Below are experts of layer 7 (counted from 0) of a mixture-of-experts language model. Rows are named router (the router's row for the expert), down (a neuron's output weights, with its number) and show model dimensions 0-191. Each number is 128 + 24 x the weight over its row's rms, rounded and kept within 0 to 255. Numbers have three digits each.
After each expert's rows: a language model's description of what the expert responds to; "comes before" lists some tokens at least twice as common just after its tokens as in all text. This comes from a sample of Wikipedia text that the model never trained on. Tokens count by the router's weight.

# expert 30
router:098174103169147104113159139132102079098125122113109168128109140165119127094114140124143087150159131129125109103132143113146132131139160140114118123139158141116147094167145118078129079132151150132108112171103109129150125145121139109096104170147144108116092104135111146130190134141153098108069142089123115096101119137114145127113137140143110140126133101124114106134131156141130126108133128162110048159124139097088140138135141170173134105080139130138088197120202131123125107115121172119142125131139116109139137138177122135105120120148144162124151094092128128123123146081114107149
down1:188105097110149126121125087137154145142091125079112073078159140122132126111077146115112094126151146107127137127146137112151095079133108130130125125130124116096141099107096129150140093137169123125114115132111107144130142127141134120116156146175128146126106138126120160138115135112149135140123119174149091167059095178152095122121108119128157134136155072125145112141053114124130153158132129136090128131116116098102164132124150131135108157125132117125086148101164135113149145103156142203144116094122158119160135163123150127126120136131083108086134144094133159135115108101117138082
down2:126142063120150103148093184095135085112161096143178121127102154092103102142151100139141135106117109097139079153089128110125119108139094135152147111144095115136121166163152142106122123128097090144157151121119116118106109122126124117173155159131140122152128157147145090147130181128116132115134115124110137107102098097132087087136122135144120114135126149122126136092160126108131125133138100155106134178108164132113101135112165157134089111132136124141128140118157144141100093147085080136131126095134126122103105151139168148108146136147066112122116117110094126226115109137108151140
down3:135068084119146136124069143115148121153142149159114163145110167132135130142129102155116159141102130108117114162146149101148129103140113111141112122175109187098172131110141147124125107136157125099111119123133143147138119139167112112128131137147107122112102123091095142128106090101083141163139172155167143154106089116113153131122138114110156137131143136113156098130134122192125121123150112109131116141069113142163051146130129130098162144156152142124091124115131094126174087108150122183095112130124122114131073141127144129162130121147155117126168169112149156140120134158125168159
down4:132130127114111123146101089152152093067127111093101090131140082132118150114166147154124130103103165166122104105116128107156130108079126098123133165161170122128166162129130144130109102161163138155159149135112102131156106126144109103114119118138103127136175107091101141114120125088139118143124125121066147155135095125143153132103119152087157143099105177068141113104124140120144135120089124135128179132150160119098133135149102151087081121091111115157190146145135143119098145139097123080148135126111122102108157146142176152145125140132138102146164122131143104118163143135122159144
down5:137130128117115126111157167141119157090179164116157146115139168120148103139120130083072141125105132111158176147134128171147122103106161118116124128079106156135136102127116126079140140161160158097164110146144108105101104144113126104142166120110107148157093129114126128119093109146176160109084143127118173143104132106122112106101123117156155143148105128159118144090115173097127116115117154151116108110078111177127117137127130114118153124163127138075144091077135140120154099117097086080146144121129119125145142092155103114169183135158157084136133118133125113119141118153137144106
down6:066145137148108090097098128136147101118157096156144096117174109112144112142140103140143126102085148124109108122122153104163092108155166115154127098101137132143143128172111102128100134138139091131146135122080151124118157163124097206119155192134132118121106112131110110118150196117117157138103151113105123154147114115116126130129152123133148107131130156120167113055170145136129149142120156067128137077107167133152088115131178142114135126104146163124132134115130132109131143105163127113120147147150127111104170110132149105138138151092138113120117143175136106146136151102151143145
down7:155141146134118125106137156137152135148101117129120142114127112101111149149162141132080156171109138153169096137117102108102128162125128099170151124123170120103107116094129130100057143185131146122102101104092122121130113124141120130133129115153148115143098177130088102093106104143132156114115067151100104118120107162103128130133145177127132115124141109159125103151143158113143114152168075132124159147149133133142092156089150163131101121139105108119105156132175140139068151106173151121122132098134110106103064146172108124097167133119109158107112132098140107114156100129109134132
down8:144152126134173150133173121121112171086114107153121138156123121135126152113163154108133091125062112100118149097084120137137118152153109111138085146116137136126106128136098113127177105121146140177132146064111125116119127128118085105120133096126167111108140113143148136155113101142168111128105121078111125112170095146130119168138144139148140123158115103074136137135137088144134105115098138093144143124137088104115148126123110121132097156103168084115171091107121131100133120136146164107143167147141159111123166134094124122140060143092142143166114113157087143134101093122094145096
down9:131155124122117162149139136142149129156101120121123140139167121104118128121105156158125081118149112097160147123139131107114128114088128148142147123127135129137144124178141109116100106118117147137122154093104154129133119147117078164059201127162125120135117086130143120089162154124135104142100130101137147146117110131148099130144120147103128159160183156186121147127135161137076135213107126103125103132087139105096123059178152110139105125129149109106104122146135119122095149146111129103121094169092125159149130153135127106103164140150165152136147132141109129135134116130093159162
down10:122041031099102129108126128156140088090142138142162084132097103117147110088182078128116115112111143141118145077110120163171121091119108108106129114158106138126120106135137120174112115135156108116149130138075144102077111121161128136139128145138131131147133130129154109157148096160143112125128162103138109148125143107157114150120137111106137073100115110114144157142135130144129134166108144132145115104114133141143129064103109119147158119110150112096126104095140105139110144125157111161144123132150148128146134081133113112148103142146140129097118163094106114132093112110152126088
down11:105156128144116100154132143080119122119128122115100118110135124119129117158122103079076123116136141109138092138141165117118100121124164153153064167120149147082145118089113134150146123144146110132124129144131148135149132144091116110145133145130150112107150110134173114127172159127132123103129092173099131165113090136107099136145165143112158155155117150100121133140111100192126109118088151146138129130118105118112116123072155169139146100117126128100139157127138069084145110128124125154095150123108160122133117173125139085102133107165107100152128174134145136208185149124099115135
What it handles: Final pieces of foreign proper names, especially Slavic, German and Latin endings like -ić, -ov, -berg, -ini, -us.
comes before: ",", " |", " (", "\n", "'s", " was"

# expert 56
router:098184127199106123140147109137128121108113127136122111116089129143106139147107120131152109158154117161131084104127122075139090127134170138144151097130160114105155155133105111073090118091147151137149094179128117166165162100133126117139055121139092126098134139118100137084149186132165133106103129131120133125099120110155127141105158160139071112111138147068130122110110148148125142117136122142101093115141145101144114108145131075131144163114140125170095151094165123123131119126119123102090105169136126136141174126133162133085124133120140157136133112106130131097138133141115122152
down0:131131125107123135107159109123131129138103089145167147152107127136076058109127112116124138149124095119135070150116149149122098144173100161127145133091129111127147118081113104120128124157148148134139090132151099140142107164120131142125155140082103119104142126122118133159089179115129128106138141112098103136142119164108130157059158132106100085102115128117157115085144100144097157150111140139188141110143162150129106134144157119128105115135134125117115109126115132152145128090138093129132136133115182174107123126101143123104122097135160115157120128065079126143121201158110167136
down1:091091145109097122129153090131098151106086176123098096118184134148194125135140194124133095135133125105118143134118104118099142136138148170139124127077117104134123149127148171132142113126111105128132158107134147147108123090124134128112131132148131131129122130110166162139125114095137131152113122108120172171095100163115101167126169150107166131121097120163105129159172137101116124129117127144076162129099099141123106113147104080109120160104142148148081132154092094100117106137142123181142107111111123153111133127109134115103084173131097118110149127119113137133173139160113074107
down2:117148121157134123152135117170161135117145124132156151130078165094136097134145108111108108098144159137116137139081147144121123097127140100151143154102103092134144113142107129138125153143155118156128140085098134152153145167125141137180118097147104129111143087127135138121118126125160150110138125126212156113115131122135133146136115115113074120151121103139100135102136108112105138146143164119098136121117121121093131154121142171118122090109146157115143118133126092123123134125128102204131166089125130093067087143159107153100095122096095172139089143117110068129079145150099142175
down3:111098066135136144090129127144104145152132120139151142188089142149113145117138144120126101149124156123154158140101181147147145123129141155127109119130127125175084114112115138126148150075132115127149131109120111159156130126114161122154099155124129100116107145147115111158128108066112134132124128120173133094148127172119144161155122135135132104149168108135145146165145144139126115121149142084172113155138100129185137103105097133123117106194143135102162158163160086124147116110170111093128122076125111111160146160146126128092126146126093110098181168147095123139103106143114125172
down4:145145093110161136113154119130109102095125124133122127143107102148107141146108120141135105101136171143141116106108112103081164113138153111123129122115166128129162143093081156142081136110121141110104147099098127130138125100130127075139138110093112112126123103135169174095085136121110122159127110097105122165129119118133137152166085171176119129141100124108130147148173133163141134134117097143108128101086146118123160131104112145125146136143129171121112127164086160153066085147127153143088158137168144138165156131148129119079118134103147132105164131096066154087109107083104107140
down5:120147137116115161172110148115144142128116143119118147138142126133169080124131156108115102119118106114131158141120130162126136147056112152138145184143092157143137164121098151137123163097158140125102089114164173097085120159070121097106152139108115158147151112165107072122129150142117109150121126139113176148141132134101111133152133094127137124102141130108124143090124120110104130169173135093149108122114138140174102140104108144154159081141137121098125121122125167194104107121117089131168132156161118127117131069102123137140156126134144140113148147107157089172136124118172146136
down6:105097151161095139160116108128173145131117102100177098124105153154159095145145090148087144161121105094135134128114149131139133101133169091122120138135121128108176109122158116130123137131129120133150119118118137169130125090107141118124152141139109147107119156147099151187117130132111161131137094112084140109082080102104151157123158163114094118140098144085148116128124121126141112114066151125120143069124146123144154075149140109165100113151092074123125091106157124131175120101129097129086122104080119100131105136143113122121140124148144162122150163125112122163155143129183102113
down7:151099094084076161151116117176159165150144122139113132110094147134166149144131154150102134145108162145118141149104128135103123098130144169120137120137123154129144177127161126099143139151116138131128177107126164114109141092124158140149125154151167153113106138140128135137097094144152118110142109107130140113106160153121153115131130172120135148147103076119095105150077107106119104086147144168112125119128146151127148095159169151139144123140098107125143106157113102111088172111057103122130148160179101114113117140150156118143127103081132158105131152128113148061107163119160127143
down8:147099188119139133159116145106158129149187143141118085132110172109100162143158133121120133123137172090148146173146112114150123117130123107078123139118142141134124130129095065141121110149125134122139151108124147156153124122186138099083121128190175102173105096171116118121123150136128116105108128090096110131143138139116127113127134164148097152136113096145146100176133158119101114155146087142150118075141133079092161124130118114136110121185108123121137155150176150130152112134107135097119148091152164091140154114128122117144154144123125148116127150125121164112141089149137168127
down9:115156107167118100126106136120126136108122084168113134165094124104110150108156099085089157142105118128156076152159141136088125118134139104134148135175123124084108143138120099136063115127116141147087124154112113135159102103143145120140154158134146128155125156143107082155137119154115134172079163131154100100127137135157096089123099143158130115113135142126130158123119149177097130159113113128152098134162124123167146106092167158139071099157097125147160098160160099166132141092121144137151132111129155089164104127115096140143133087124126090090107123113149152135110111109103126124
down10:114089079097087142141144127128169136134128103167113103130108142118229158141142138082075080095104131122100164121089106183122124129117148152154119108177108156142118105122105127139096137132151155106121155167137128130171144147116121121143100145183142135136158138147114106176129153131106098142141124087117128114117137128124159139120118136122108119103147106120136124130154143123125112153148127143127156101154123117139176151129106193100150127166143076106140123144082089137149128112166128111151178110137105111135097110147117122118117127124105118126097159130107145161117106116142108141
What it handles: Function words in comparative or hedged prose, such as as in "not as successful as", not, only, than, still, never, also.
comes before: " the", " a", " well", " be", "ing", "ed"

# expert 13
router:095179082144140105150159123127148123136156148114107114076118141114101105148161106095134109137150123143084151103150120121158076143125173161086126132122147133101163108120132151093147134132140177159149120133078148111149157120102102107092101117148116139112079113106104139131159161121141152087151160124102098080102122105102118154170136144130095087133099126134115118123144112170159144128127144155112117123131146135128149131118109112137119095105156167142099137136193133140104105133114145078130122143153109130148151107160101112145113090147143120114187123105137149116128080104128106171
down1:120113118109110134129132117144156137163135104150099150123147119113074139106134139127102117152160169138165154159122118119136139126155096136094130116075131138124098140126133113153104135159157121125092149123145134149107073110088119132097140123156121109127143161101149126116127124141102119142118136130098177209109126142103122132128082137096098123165115147119101157116157129112138117171163062114116158083115114080124149149129150099132094137151150139107092116083172140127132130157134107108119142185103132112135111158085160121093088147128116116142156104157084143083132108084103119140
down2:134180109150130131153157133098140137109118103135155100114118146133114123153115133151107089138150159102154150122139112159105132148164111163119085146107119140112159114123124128165127168165074129150128110137137150133117133156113138113138162096130112145136129150114122136127134083159117133123143125130175136059133139111139128138135136127110089123125136137148089125102154117090148101104113172118083169156124134104138116116117142168124112091129161139126114129108127125132144120174111145203117115083175165160116092211116078142118167102098109133165146130082124090120109128161116147142
down3:146120110089127131138108156164086132119137134134155090120088108121135109161144134126103105147117125098175135122100191153142130115165144128089081088145145145120099132065143095156115142102104139133135169119116163108154154086112093155115149107100079145152151122139112147126158107127143127155132125116142150137126106108142135139131130063135125130092132110104151149120138150128108113168130096114163169143140127120119103143155149118145123152089172113181132131130157122126133134143160116169166107177141117082126117113126107111159146108191121164085120159157145157105104100102125130126
down4:147112138113120129122091119158155136146097125141143160126106148111126144129123149079117129112078142131150185117143119121127191130121118112072135132119149117088105116190098112157097135103133116140164119086112125092139092141145111100098153126158137089139118099179104161089096076125165130146143134077128138132109118128115141136136110130154125146116066157133126131153168102122116121116104111138149115122139141120091130106172157148091118122084122118111113144080114130102117155125147132178067149139159123126133108111151143125089131102133130123135137143073098067112140153124130145137
down5:087150140162128108114104117137124185137166120128147139109165138141191070144139104104146135103119128147145143166120107113179096145097139153138140155100073126120115132110100149128136100147139115103126096129133143136089088140131106074173121150154126086144137158150102098148121154155099151071105103109114158137133125106120141137155142075113145099130126156117115087129119121110152121148146136138110132109126122162144119168131165081131176113149144121137092130155110112169120105103097150104157136123084125131135165146131173151141099121154135099107153154131160146141164159124133162144
down6:109105113125121125126150150115124145155118089149153105109136122125146127154153118163167140089119095168151139098099149109125133142117122144119111144099147185135133116130109130127153120140110135131149108134127094105138125137136137170166168127121101148111108142130110205128134124151117137130115132144128086127126106151108102130183167148126123119163140153095129157128156117137142143124113116083154167101170132164110139068086138097109113096131111132135149153137168163117190159170112124103136116103116149109122165118159163155087093123109155138137169159107052105143168103108143104141
down7:103119137127111111114156130119180112160093160155097162100085124115101135133125161150095092116121133151153127142155135122106187150130108089163117149121148146143130151156130136112101153134128139138116129170084107136117122122141147146110130141180089192112152168138095157142106121149112144142104123104128130102160106099128118123129156156137139104156114111172155143105105131144098120110107138101081133157164096142113153104116182169125108145126138103130143155152144136116107168150147108160121124171113129063152129121123150140098138106165125110145104210164139111148130119125092115127
down8:112116155120101194141091101139111125123098111117131183122105157082089119152157105147121119086140060159093167109138142133117107154124110121128132121143125126123118183105107119133113124126165107136152136084122141139133128119155085136137087123137100120102114113158136130145127092162136099116167138068165183131137093085144140153107164168131157188159127134105150134152094133134145126108113137157143113157148127115126158131148149106135114142144095100138116141135110109119096116140138124087146132116115159119088143109136090161109161136090189162116126137158155135135112144117107141111
down9:156158120130138136144133119123138107119106056110141115120123109069109101078145130085148100134117084111149181142114140135100132162148129124107144132151133128129093128152145130136116112165122089124133096186100172073131105068138126126172144115069107107120153121111100104134125176146120117132099146097120151154084110118161124139126107133119087168165131131150129163137116134166098117140125106122080136145163111107101145107109147127138086136131112113166137120113141118120096170087097143105084140137133158099154108108123154158094154099142138151141134153152127133112152122135137149144
down10:116115116120100089144169112111165172125153095157148114137117135090180128101140128092118150161135117093128135096131137124116128094130111109135109111133132149142105154124151125131174086110147143128126146140147111105130152121063118101133105121131139130138145136114140153168090091159080137114121105104129177111131131111085151138123169142114151135142151136133133117104133125137150113113112130093126131063121160151089114169119087155104129093141156104143042122146129127164145164164134139129118151120144131137150149158101118134155116149162115156081151122161146079151148077152126164094
down11:053121161138091116158164152164097128159113152163112123136152156159097112152131117115164101153137104111133111123105126164137125119157146121101124125130159087145156130132135125156134149105118086156139138130139132122111149096124128170147129109144149084125111150113133084152158112116108082145143145138126153150130115114086122158091112094086128147118121137068136130135122135112116103094084131101163133109151131123113122153124121150144153103113139082103140142079144107158131121063171138128152116174122115193097133116139119146133148083125119187106150149115145120133105130142126124067
What it handles: Day-of-month digits and spaces in dates, ordinal words like first, second, next, last, and fragments of Th-, Tokyo, Sunday.
comes before: "2", "1", "0", "a", " century", "an"

# expert 41
router:109174102187114122144170108140150116125141145113111111133070145145081144159114151132160144155138097125126155105153146108155081109112150111111077155152124108148124120128114153075104110089124123113151117178119175127166166151101150094131129156118121147131125135121103135146176143096115139134113150143115099095121131103150167117143155134150113129140169150151107139131105155113170154125124162117129121142089129122146170124101124125098119124095100155107119184161186099134104090121135123114102129123143144146150176142158192153158128138119139114139155113095128098117117094139120135105
down0:094123161093092167089122137131083150119151152146136143133108125125124149146141158118098119123138103123134108127094160132147091147134123121097117095140090089126164097119110096122126101124123149119127139111117121130117070102152129096110106090105160113131112140098091166145144169109137108090100060082130156081128087105082146162108158120124134114109109145093170089120156119127127124129100145148125125138130133155131123161143126121137109094165124120119106055110120172134093090108145144172178129109127123128133143140124156147128117117133087105092115115127120082094107106156133120164
down1:131131104114122156135123119127123099105106149101147092118113140123159101122145136123134132161162125113177118143065161112136050152174113158094114124135140100111142115130091130126153148129139101161147176135132150124112093149198089124131163156152126159130127131167137126088154147082146124109114120157121147156103123106134100143121124165135098125137102113101157093194127138114117134135139110142117177152125126116178133100119134147130103114150154142118119162149131131121161149160148145147147130112145109146148100125123117138123131166060113096092102139119108179144104163085140108144
down2:147166135086089163112115128113150144114129095137150125116108173122107115132158112129123087092093106162134139109126111138133122146123119123156128108103154145106124089132158133109112135157096123101116092160118158136111102121122127130121161101113116137116144185123109172188153151145140116148105091123153098131151152104145087141135159130047179150120132113116118120110136076134162156164115131150097132143137108121149124121149154165099145110128097134158087120129154138109160087142121151157103139116130122123160096071131173136158082097114083120134130121101087114162116149102123099152
down3:171129094152114154137107147147122107114111154116151092101126165140138144119154108121115119121152099126091131150130100133102105102137173102162113147085086114125164106085100121176136120122166126078090121159103123132189113067119157154110158094139126140130128105169108123111136081100093156153135163125130114126126133112125083140125112127123155153134147111122139126132105119145108125127105123162143122107132124077171131107114128114145080167110143108127138120129101080148147135096115151177142095097143088128175117127122136096117120124161178096130156149128113167142074135128108114149
down4:109143131139135125090126099133109102135123133117130119129117129149143146121123130126127114079130166136121146117125141115130165121119127136117137147177148145151128147110129120109115171134144154123144099087102124076133152125102136130108114102173115146074104106161137089133075140162156155105140124107093148113131110152118158109112129120102133125135142095086177127137189159172175097161100124112144143151123141119109182117115107115146146108141106141124157103148147129133097135163112142163133166097124159158123092093121127146118109155117126118138131156054047149114148156151065158106
down5:181155178118136124123142131138130140091137130109126171142135131111188147129105146063135125131155142099119158147144130137139107130113146124116091134112089136142142124109093137094114140135114110140093187150147139114089120124082128098107171143116138145145137153130102130145130117128111097140099112118100136152118108114118147099096130108128151148112137104158102131132130129095145097125130146158088094147113086131149135145149121094113154078179140110165160134097167152156165154090078097101134148148129098090125177167138132127126108079129123106123183122187127124128134143139160164151
down6:086150150122098109102087160144148130158106134049115129167116100173125115146136133151085117125111137090161130108111140118116118088135130106178119136127145141130144128125149069142094170137126096125117123152094137122172157115107117131094099150141118127129178134120099162108149158086097121101140115136104147108143151139167132078139134138167091122104145182107118167091139150162135136140132130105133145129113181147133162098130132074104127135138157102118130129081141144144158137096151132096118115104110175112141111126111097091138131162110105141151105143123108137153143093129109100136
down7:111079137156120138102118112128116173131148120121152200097141146126171097178116163149120168117112104129129142125125141107111105120079147165167090128144126127136115156141120136091148118156161124128136135069124135121104160124119088196174108135142148157126122137109145150155162118142138099148100143106097100109122121125131103062093142138127118134129117111159137126130077110161120114152119117142171108138132095139103138133156113146129116139125130122162125142123147107172124154157134130116137157116120098117097114120139188180140114120117188166169112138170157149144114121095150131122
down8:192102149128114134134106109129123136136113146125120104149077147081154113130155095113165144179098106143144121114113128165081118137132099135134143164143124055122141147116168145112116163105096090124140109133128170142132102151142091151124123111176115126125134119150110126104165095124134107105117149141123123113151141110131065133122129154126101114151109108084113156168146120135134128119110090123130162120127132098146127132148109086138102156136123112142127146127108142145145109153126125115154098140134109109098133111068122100102124093153124113148129076101117124078104097202163145071
down9:151091135150125140115094074101113148061102120111107117107153087108147152125166180125156135128128135097091113108162138158091139143134139067176123113165071131121156117150122164143107127143144126122097141131135114133135099120086131134108158118156150133141102114099144118123125139106117114138152100147149129132151090115202132118124101132121144135106154113171127117141070134128159136130138083110168152103129109108164140120081099137102125134115149124113114154125108097139098136124088181140143101138139084136161097135122099104106109119158115111133108108097139156139107120100084152149
down10:133095088159114106137147137131125171126137119128171095119107098131146147122129097125151161118133143084143090106115139155132151138092149114131129138150145144181103143119102152175112106150169149114102147121111122154138153114138112073115124141106163146162138148123124126168098092154167119109148137142089159147128154100138122145144154118151117083150123113148174107148166173150127107154136139138087129120107109132123133081139090120095120120076119098089136093112082153088165114110121095159155128130120149065137127158089095114166106120151159116137102146136101130114142152100152109150
What it handles: Word pieces with j, ak, aw, or am inside South Asian and Slavic names, such as Pun-j-ab and Ban-j-a Luka, plus hyphens and line breaks.
comes before: "-", "|", "a", "an", "i", "o"

# expert 43
router:110180088189113132093137118152171133131135120100114142122111129175105116123119131097156155137142148138106106123163143109167143142142135112124121123096117156125111119112128146067099135103123152160192143168127123128149100145123114116117133105129130083108132133147180122099166179129145127101107119096088099114099142104114130131119164140127118100146168137147107167103101126153129143123137138101135108133131111110143124132111136068136179125100151126107088166097159127109148124123139119076102107135127126125173146114150148174149129123153198093125160146112135091102083119138148124145
down2:109163111119105167142140131116098129139136111111124092126095125144109135139101115131140113135130159129106104126093132162130118122149104137107159168129112151105147124158166127117178148136092091130165090114133146136138129111128132137113148123107116147150102140152137127145118141153113132145172132115106169117097089131120089126073155130176142106139150150105129124123141148077170126110109098154088147149101138115103095136091155130193144135121110109141149081167086078079101153094086104155093141167150075106132077116109103123091106129113130174122127133125099094125133163112111095123
down3:105126102094093112128117173129098136105131143143148150151125107156162110098132121094106105130115137110126135164154127116117087106109139105144114166090090157175102100100159108171138127159137120122163113090114085088160185130131099092093117136112136104134109174134104153161135111122129110124107113127146101150115128142129160112161134124116155137117160126146167101147131107121137146160121117110177148139160130137148133139159113151096136157120146080126111114127171110108118128131135131132127122153173127097135125124123125121155154100139109193068160190154094099108124127157105179097
down4:117168112109156132094083126143069123129114096158093107113145166175103148144109125135150091130165142159093146111097111113099144137133113139129124111140132076128153136140154097127115115139150167158092151106053173136142165125141132117118146124113130132119137132126125133110128125136124090165156119105093112091088126131113155083101141144150089133129105101101126143125148157129153167160092125172112153082106112160095155135121141142125136094188103097134097173171119097118108143056122146099130126132157140129117124104120133183122140146119146163116139143115137117133115137128134118126
down5:128123125170120119112171143131164173128125126111154136123151106081151120120121119019132120108127137170134129136123133154132128129131102149156099140090106141145166143131120124134145079108135144148140140114117139106088126146090179096127155159140135105114100148145120111128132131119104109175097139159120129179138148130106107128126120084142128133117183121121081132135205115121159140119133125105124163137093137120180116114123166136079162116112122114102127133109086154145132122127125124126151132141132148125138149129127145160165156124170135077179143139144138073127109139114086125108
down6:113185131105142173110107109105105168120137088098126111148082129135105152204110131142134150110176144122151125130148092136132098088105140133100146119130094138138121094144095087102144115162153120137113171099129134138122120132147133119081124095160082136113115151096064151157158133143140128093135151165096141123089120146130135114105126138124112119155099119132105125150169104145149132110112147136080137092138130158121146138163162101136115178115157103175136133136142137107127140098120110132105131094073133110111169123126085134070099156144119126134156152118124142092124120100124109125
down7:119104134153119120165141112144122135165143152173165169077167098097148092099166193171128101117130136154168117133128084143108163140184120123176108078125113117113120144096154133115153178125114123117106134137149140163105172158122143133112118129143098183156162145098112102124132119141113099136129174108122140143151131094122136144128129109117128140077144126128126094162129106081132093104137152104122109145138135131163095090176143132129145121096113126119123137175101136150118129157151116129117141119168162138109129136094137166117064133115118132146098138137124138142160137148152108133
down8:166118111116158158103118095145174097082116116124131162110154086122111080146171113136108092118105132114098149134114165129104127118171142127138134094127152107113136124095124084131088082157122091125139131104188153139140099131124103143078112078168144155162145118138120089144157119119121107157130139099149142100151132123123104090107125157103132127123114134117143119158114132160144143135174101102127168166170136083118130108154127112116130126140122128133137169066116117129088140072123126134139116114120114088139157139141126083118088133131112176148134127127090099138136085140144155099
down9:104150132131166101097100166098062115126130103137088102123144129090127140121152148107144132094160123108130131159127146118146124102102122120134115129149089147088138184149132107086135136123134147123095146136113116100119143122153103139073135146164123134127138145130129159137160177117108103112126132153121121133093098068165122141103117143123140135142122157158123158113116130158141121153124096072088133161160109135095148142152109109125066129141144139097146166154126099121098093135136163150115132176128137134155098173117138098113096144125106150060127175144114145119118133091122183144
down10:138060147137113116078139070154077171129062122141103106168102151117184142122112150094140098159118128107124154105130135144133122115118108121130122117134194145106097074133156149190123161142095123150100131165128138123122125109114143130175085100150140178161107138145156138150124145104137124084148148169123135154125128125118166130148105113174121110139121117101129125125128156150146134155139165147103124113099165147119147101108136145143138143129153124147141190137133098115122117168144128137153150130111127164146145131171092115114159134133092142139126131145124132135121104112121171139
down11:094123164160152131144088140133102134132138149160135135109138090120099160160159139135166122130151097146145126141132144137110102083102131168106154118113139161115145130120126139100169106103113113154091155136103150088103135128164156122136131091140120136144116119153140190127086146126078078135138098112121098101137126160153158132170068150117173165135142115145144155145136144118116137115125136090117089136124133107108149137142122125122114180102109140144159074131168123152079108125120084165180138092094123167148128161140164130129093117178130145154173109143122132132142135117123125108
down12:157179140157136133102101122106112149116119103117107123130125150143097128128138149113145163089115115107102169131109141120117132123124169130129150124140118135141089104156155132188111097101142142101114148116114141134127076159166140124140134148101079130116148131121157163154120164110132152113118099115079120138137126100153165160118117129133161146150094067140141086112187132180120096127117088117126151119143106107100147136108129092181118140143107140173159127145135105136163085118125140130088108121113120202088156098164164140099170111139115116158162140125113160106139114123119136142
What it handles: Verb pieces and function words after was, is, were, especially passive or career verbs such as elected, served, est-im-ated, by, the.
comes before: " by", " to", " the", "ed", " in", " as"

# expert 4
router:104191110174106130080145116142128120116122164113118132158134118155119141136114126082137121134095116174127117124138147105140169148119124154159092106152131118136146109147116131108160140106126109137171102201101128150120119126115136069144118160112115116136117140137112148131162167146140102145072171093125087111125144152099163157117121115127113124150119133128105152156130141136135137094153171134134115139146094084135133138106098147129131100117137137124087145148148131144117121084117127084102134143108122112142150078179110147135125113114206118120116126058082107113082139112141134155
down1:128127129143075137111151068168135117128074107146087127138146149174133164111158115111149120118130129122132116110084101124154102110169128126111107160114101146111131115077135118104128114129133136118084166091129129119119136124141147136095153137188118178075114111131135116137105100119125156118099127108113151097129109141108115120113116138141113130176140126148157115093135161123165133152145114102126127111126117138107115139131110145131112137125139135135179124144129095084103107130160066142136111108153087112182073144132112092130134177060106143113151147178111081147098115108155122136
down2:118126110122143154123092172125129129129122111141121138121121139111161142149147100131144082122113152103103148132123107123112126104126055135167121123086107119181113117118109121102123090132108134149149107122119144139130160152131123172156142130123127121132120146148110159189129114137144121162094097133196101110122118096186136154162123133055152104102130152115092167131137107135126130125128130124136139125076117104097135144098133136136131112106125137101157156078123128175123154138077119150135141143121122087068092129146148193106129128093071149146124152106165089104147127129128128118
down3:152103069109164125143110140155134140144071139160125138148112122110147139104165124103156125158144136125146125127117171131162082094138157089121102148128118107158072099148143115174125130156151089144125129126124123119152136103147151143119150175137136166128146144164158094154113161104096106140104166103111138113084108101145122156142132150142190139131176142133168136129134144140164127125111143121162153093071127092156125164137115119144135139093150125096152144077152089120136080144150095145123131099141101110104099135116135131147137125174120161114110100126140138128106169152155127140
down4:091225107112157120160103127153105098166142156164111063156124127132120104119149085141154127142131125158118141104081115123106175142126138145084139111143158110139136156115125137095108136113133170103126135121120111141159098104160148132142157134111095172145103105159157143102131138139152110113147110126116121120105146134123132153123081169153132147122133092146142147142143100112148106163125100098080124144146119125109140107171127147121112109125099141107139144194100120108088100122140110145138115148140139110121156097142109111115130164123126109146155151100116148063165140151094142169
down5:101087134096112113118114155150172124105136150155088142143133147120178068141144115098163108137177117104153127164090091123120107178108151123114125111125098141125163162143140184132135086125114184125101114105138170095118153076138138131154156133141115136140134092125108109132136146150100133125111088146139165145145080121109119121139122132126118137117103102114119129140160100157151121123120145144106158146124156125119110158152172127122145087134135124090116140100114119193127115125098111140196131127141143136146132151114098125153145087172163134132129161148099095112101148079160127138
down6:153089172141106132101149112098173122130127099122168124151143124141132105116104135130101151148125126128144107114178138168114134128160215134170116128136137113085134142115122106154143129127178118162142160162152151146105130093132109105110163096098158125100138097111137180165120128115146120115119108104125156099110176144104120130126133158127112125150124127111154115135139102139160060158134116124127132098157160143120131127117115077107103149111120114105097117105156135129125129114169083127123117122090187087104135112119124136113125127077110137112102122104133157157135083165111070138
down7:103095118149099121098127124088155136132147110150099146130173169160119162106153156145111156119113179142155146126105112147126107133113186126105098117107142114085136105095132119147087130144127123145135134109099129127159136097150140154143142133155150128130133141180133124166109119152165128138116119111139121096048158122135160121137109135113161132136126108137156139139084112109090059108146142120157148117105157117100117144162164158111148148154075117168120160158133135077122127155143083179151133101141135116133135125107158156119122174107123149129100144158169121093106121144106124156
down8:169111160142103132153107114105138128126110120115158119145127135088099096136163088099103127141125116175109136093109126081128137101118133148073134144134119096149085155111155102129110108121201134115161132077133131133128118130164129114105147093110188103155103146136159142141124137119144143150142160130156143086140169106105160143157169143126119139147095130115167120171093140164100115132178093118114129152153117132103156090144131113162116156120120093160173150135135127117165109122096132087108120117138127111160089124118122079134131142118169131110131087134131106124079140165117150117
down9:100226132119122130130080115125079115128153112144090120108137099087062125130139121093145133104148150113125125125119132104118138101106153144097148143139161102107142112112126128108128123143105126117086146135115113134097098122154160154127141126142110110111142123136156141087136126107126120142131126079108125120121118154133115124135112129139092123162115099159122184117147094161095153160142092108101133135172124150074149111123103151161124105163075165110132152167122107166108124141111157145108069125140121113180121094124104156104165172110145120143155117154097143089135119119104140157
down10:123112112104105110140108095152153105077098135124121129150096112120148138145117154143140107127062099095142122102102136162117135120119118108132142151115119135141115105110158116195107101103148115131061151164120134118125155119121123145149157124139118147152115140167152143159160166111117138108108103111136144104130114142115121120093134149120089101136114106093196145085146137182151149135097154123118186110128112137132098153141129160143129151158127098091099113089105137070104136111093129157136108128074136095125095139142079138089115141145128174127129134156158108144086147147142146111
down11:103085117126095174143136134117105135140142145117137145106090141119149134133091143159138114150178144097143079114154117156110146139154135159148113173134139155144095117103120129150168121112106120108127104096137150087139126106113121139173096121112107101186131119129197106109063118114091107112100117138088106125105110145073114164134138104116113121115097134115097139142139143108149123105120127118110128078171176136095130134165108094133129104119068057136140130161139174155145104099152075108134137151119143130120146126117152119116130101144131101112152148105114124109150128131118112123
What it handles: Past-participle and verb-ending word pieces such as -ed, -ized, -ated, -ved, plus "of" and mid-word "r" (prot-r-uding, cont-r-adictory).
comes before: " the", " by", " to", " in", " a", "′"